config.toml
n_layer = 11
n_experts = 32
moe_layers = [2, 3, 4, 5, 6, 7, 8, 9, 10]
tie_embeddings = false
train_tokens = 847100000
Below are experts of layer 4 (counted from 0) of a mixture-of-experts language model. Rows are named gate (a neuron's input weights, with its number), up (a neuron's input weights, with its number) and show model dimensions 0-127. Each number is 50 + 10 x the weight over its row's rms, rounded and kept within 0 to 99.
Before each expert's rows: a language model's description of what the expert responds to. This comes from a sample of Wikipedia text that the model never trained on.

# expert 19
It responds to: Line breaks, mostly before section headings, list items and table rows, plus == heading marks, table dividers and words like However starting paragraphs.
gate1:53 58 52 45 54 50 57 49 45 68 42 69 37 29 44 62 71 70 52 56 64 48 58 30 53 62 38 30 50 56 56 46 42 63 56 55 53 31 65 41 66 37 43 52 52 41 58 72 56 35 43 48 47 46 50 59 44 50 64 34 41 43 63 38 53 44 55 53 60 39 47 63 30 44 49 31 46 45 54 48 39 60 33 46 47 52 38 50 48 62 62 50 64 62 60 60 44 54 52 55 63 61 57 56 52 59 59 54 57 57 51 46 46 53 70 57 63 71 46 40 35 54 46 55 49 64 57 48
up1:49 50 44 63 48 41 46 40 56 55 57 53 55 62 42 49 45 39 55 43 55 34 61 46 60 32 63 65 64 56 37 57 78 36 31 64 52 57 63 48 58 54 44 37 58 30 54 50 55 53 57 41 47 51 62 44 56 56 37 32 35 51 53 49 47 58 50 68 54 51 62 64 40 60 60 49 45 44 59 40 51 70 48 64 42 62 55 56 66 57 46 49 43 51 64 47 42 42 53 62 39 72 46 46 29 60 49 49 54 43 46 28 56 53 35 59 46 53 57 42 76 52 58 65 48 42 48 37

# expert 6
It responds to: Pipe characters between cells in Wikipedia tables, especially after numbers in election or sports tables, plus colons in taxonomy lists.
gate7:50 50 50 50 50 50 50 50 50 50 50 50 50 50 50 50 50 50 50 50 50 50 50 50 50 50 50 50 50 50 50 50 50 50 50 50 50 50 50 50 50 50 50 50 50 50 50 50 50 50 50 50 50 50 50 50 50 00 50 50 50 50 50 50 50 50 50 50 50 50 50 50 50 50 50 50 50 50 50 50 50 50 50 50 50 50 50 50 50 50 50 50 50 50 50 50 50 50 50 50 00 50 50 50 50 50 50 50 50 50 50 50 50 50 50 50 50 50 50 50 50 50 50 50 50 50 50 50

# expert 27
It responds to: Ordinals, numbers and quantity words after the or his, such as first woman, third film, two, all, most, only.
gate0:56 40 42 40 44 41 53 51 45 45 56 53 57 33 76 60 55 45 62 47 48 47 45 66 59 48 43 43 32 48 50 46 61 46 48 59 38 39 54 42 35 64 43 61 39 47 52 55 57 49 57 55 39 53 54 38 52 39 52 52 46 52 37 63 62 52 37 52 46 51 41 57 50 39 64 62 45 67 43 44 39 60 48 47 39 49 47 52 38 64 63 42 38 34 51 50 72 54 44 53 41 53 36 43 59 49 39 62 43 45 49 66 32 64 59 47 28 29 62 60 46 37 19 42 40 68 38 39
up0:57 41 43 48 54 45 68 40 48 40 36 53 46 33 60 50 64 57 54 58 43 42 33 51 49 59 59 50 39 32 62 47 50 32 53 58 50 49 70 51 66 46 43 57 58 38 62 44 55 66 63 40 50 54 35 40 43 48 61 56 50 52 33 60 54 33 50 49 36 44 49 63 57 41 57 54 51 38 51 52 48 57 57 50 46 48 60 58 42 56 59 37 19 32 33 58 52 73 60 54 52 40 45 48 49 41 39 57 44 52 48 53 41 65 66 58 39 47 45 65 36 36 33 68 38 62 47 36

# expert 23
It responds to: Table-cell values and separators like |, 0, Yes, — in wikitables, LaTeX pieces like frac and =, plus scattered word endings.
gate5:54 41 47 51 43 60 42 59 38 55 56 51 51 62 42 49 68 59 61 59 53 57 52 37 54 53 54 39 43 55 51 53 59 34 48 63 68 44 59 50 47 50 63 45 51 55 67 50 41 48 76 50 44 62 31 50 47 60 52 49 54 14 64 51 27 36 43 49 60 55 47 56 67 45 29 46 57 53 53 64 45 50 45 54 59 50 64 53 60 43 60 63 53 61 40 42 57 46 58 59 73 47 67 61 39 54 53 55 51 42 77 37 45 36 56 50 58 37 50 46 46 30 45 38 47 54 44 41
up5:61 46 42 34 48 43 41 45 47 58 45 39 58 44 37 72 53 40 40 45 45 54 52 41 51 54 43 57 57 49 37 53 37 41 36 49 40 45 57 58 44 45 44 43 57 70 40 63 45 56 26 43 47 39 48 52 47 33 31 58 65 63 40 58 74 51 41 70 56 53 45 44 43 40 40 49 51 50 47 48 56 49 45 55 40 36 52 41 44 55 28 45 47 40 53 40 37 55 48 46 54 38 38 58 76 44 47 65 67 53 54 60 54 77 56 40 47 59 47 38 47 59 45 46 60 68 38 69

# expert 30
It responds to: Capital-letter pieces inside acronyms and codes, like IPC, NRS, SOS, plus title-case nouns in names such as Cup, Court, Tournament.
gate3:38 42 60 43 60 33 60 63 39 34 51 49 51 64 54 43 53 56 61 45 49 43 63 61 67 48 44 28 58 58 29 63 35 32 47 57 57 48 45 25 59 43 53 59 38 50 49 44 58 49 57 65 42 48 39 52 56 51 40 48 41 56 40 57 41 25 61 60 43 70 63 40 57 49 61 53 57 47 34 54 58 48 47 45 47 36 51 67 57 49 60 43 51 57 40 38 59 48 55 39 51 71 52 56 47 53 44 69 51 49 36 44 38 50 73 47 68 53 61 51 38 49 36 60 35 59 51 56
up3:56 52 50 47 70 52 37 42 57 44 71 57 55 37 51 51 48 59 61 49 38 58 44 56 46 50 43 44 43 68 53 41 30 33 44 48 64 49 61 40 54 64 52 56 54 38 43 37 46 54 66 59 47 37 41 60 63 59 32 51 57 63 17 70 41 46 67 53 37 56 59 63 57 52 58 62 54 49 25 56 61 43 67 64 50 39 64 51 45 63 39 46 56 77 42 51 56 51 53 34 51 49 44 54 64 47 57 55 56 55 43 58 49 47 57 45 44 56 41 50 43 64 49 59 46 55 67 59

# expert 18
It responds to: Middle pieces of Latinate English words after a short onset, such as def-ens-es, em-ot-ional, man-us-cript, f-est-ivals.
gate0:60 43 52 51 55 77 49 59 58 35 56 32 65 48 40 44 56 41 38 54 55 55 58 71 47 60 49 49 27 53 36 54 37 61 48 54 65 30 55 47 51 51 49 61 52 36 59 55 69 53 59 60 57 49 53 41 44 44 41 48 64 49 38 62 53 58 55 38 56 46 45 63 48 43 63 39 56 56 44 59 37 61 57 47 53 41 68 55 55 45 56 61 45 52 48 32 66 52 35 46 52 44 60 25 48 38 45 54 50 54 56 49 55 54 49 56 59 46 64 70 51 44 39 64 29 48 78 65
up0:53 52 47 51 53 32 48 41 46 42 32 39 42 54 42 43 52 25 36 44 56 59 57 49 60 47 52 45 50 16 42 59 79 45 39 60 38 65 54 59 39 42 64 43 58 27 64 45 55 62 50 52 53 52 54 36 53 34 51 43 25 58 38 41 56 64 42 55 44 42 41 52 35 41 46 58 36 44 53 69 40 47 26 44 59 54 49 37 54 50 39 61 49 59 54 43 46 54 40 46 39 61 52 52 49 44 61 67 41 58 45 42 47 48 43 47 53 52 45 65 52 59 56 36 46 48 41 50

# expert 17
It responds to: Numeric tokens in tables, measurements, coordinates, scores and times, such as 34 in 1.34 km2, 197 m, 41′.
gate2:45 53 46 29 54 72 48 64 47 61 35 40 42 44 52 64 44 58 63 54 48 32 60 32 64 63 51 48 49 42 27 52 47 60 49 43 51 54 62 54 55 66 50 49 49 49 56 45 72 28 50 46 39 41 52 54 39 49 47 43 55 54 49 58 48 42 49 60 44 52 54 40 58 36 43 55 57 61 69 57 40 57 52 37 63 54 57 60 30 38 59 54 53 47 54 54 34 47 38 60 37 62 56 62 60 14 39 45 49 34 30 56 60 58 47 42 50 58 50 57 65 60 51 54 44 62 50 48
up2:56 39 33 70 46 26 51 42 61 47 58 45 37 60 66 37 55 46 40 47 64 49 38 49 31 40 47 52 44 49 62 45 41 34 39 57 51 41 36 51 56 33 44 53 59 53 54 50 40 40 45 50 65 58 49 53 48 51 49 36 53 32 51 51 63 71 37 32 63 52 41 48 59 36 53 55 52 52 39 47 60 51 45 53 55 47 32 60 41 42 52 54 52 65 46 41 41 48 31 47 51 42 38 52 51 58 55 44 44 52 44 18 51 63 34 45 45 34 30 37 46 47 72 54 58 50 43 55

# expert 9
It responds to: Periods closing sentences, also decimal and abbreviation dots, closing parentheses, colons, and == heading markers, e.g. earlier., U.S., 68.8.
gate0:50 50 50 50 50 50 50 50 50 50 50 50 50 50 50 50 50 50 50 50 50 50 50 50 50 50 50 50 50 50 50 50 50 50 50 50 50 50 50 50 50 50 50 19 50 50 50 50 50 50 50 50 50 50 50 50 50 50 17 50 50 50 50 50 50 50 50 50 50 50 50 50 50 50 50 50 50 50 50 50 50 50 50 50 50 50 50 50 50 50 50 50 50 50 50 50 50 50 50 50 50 50 50 50 50 50 50 50 50 50 50 50 50 50 50 50 50 50 50 50 50 50 50 50 50 50 50 99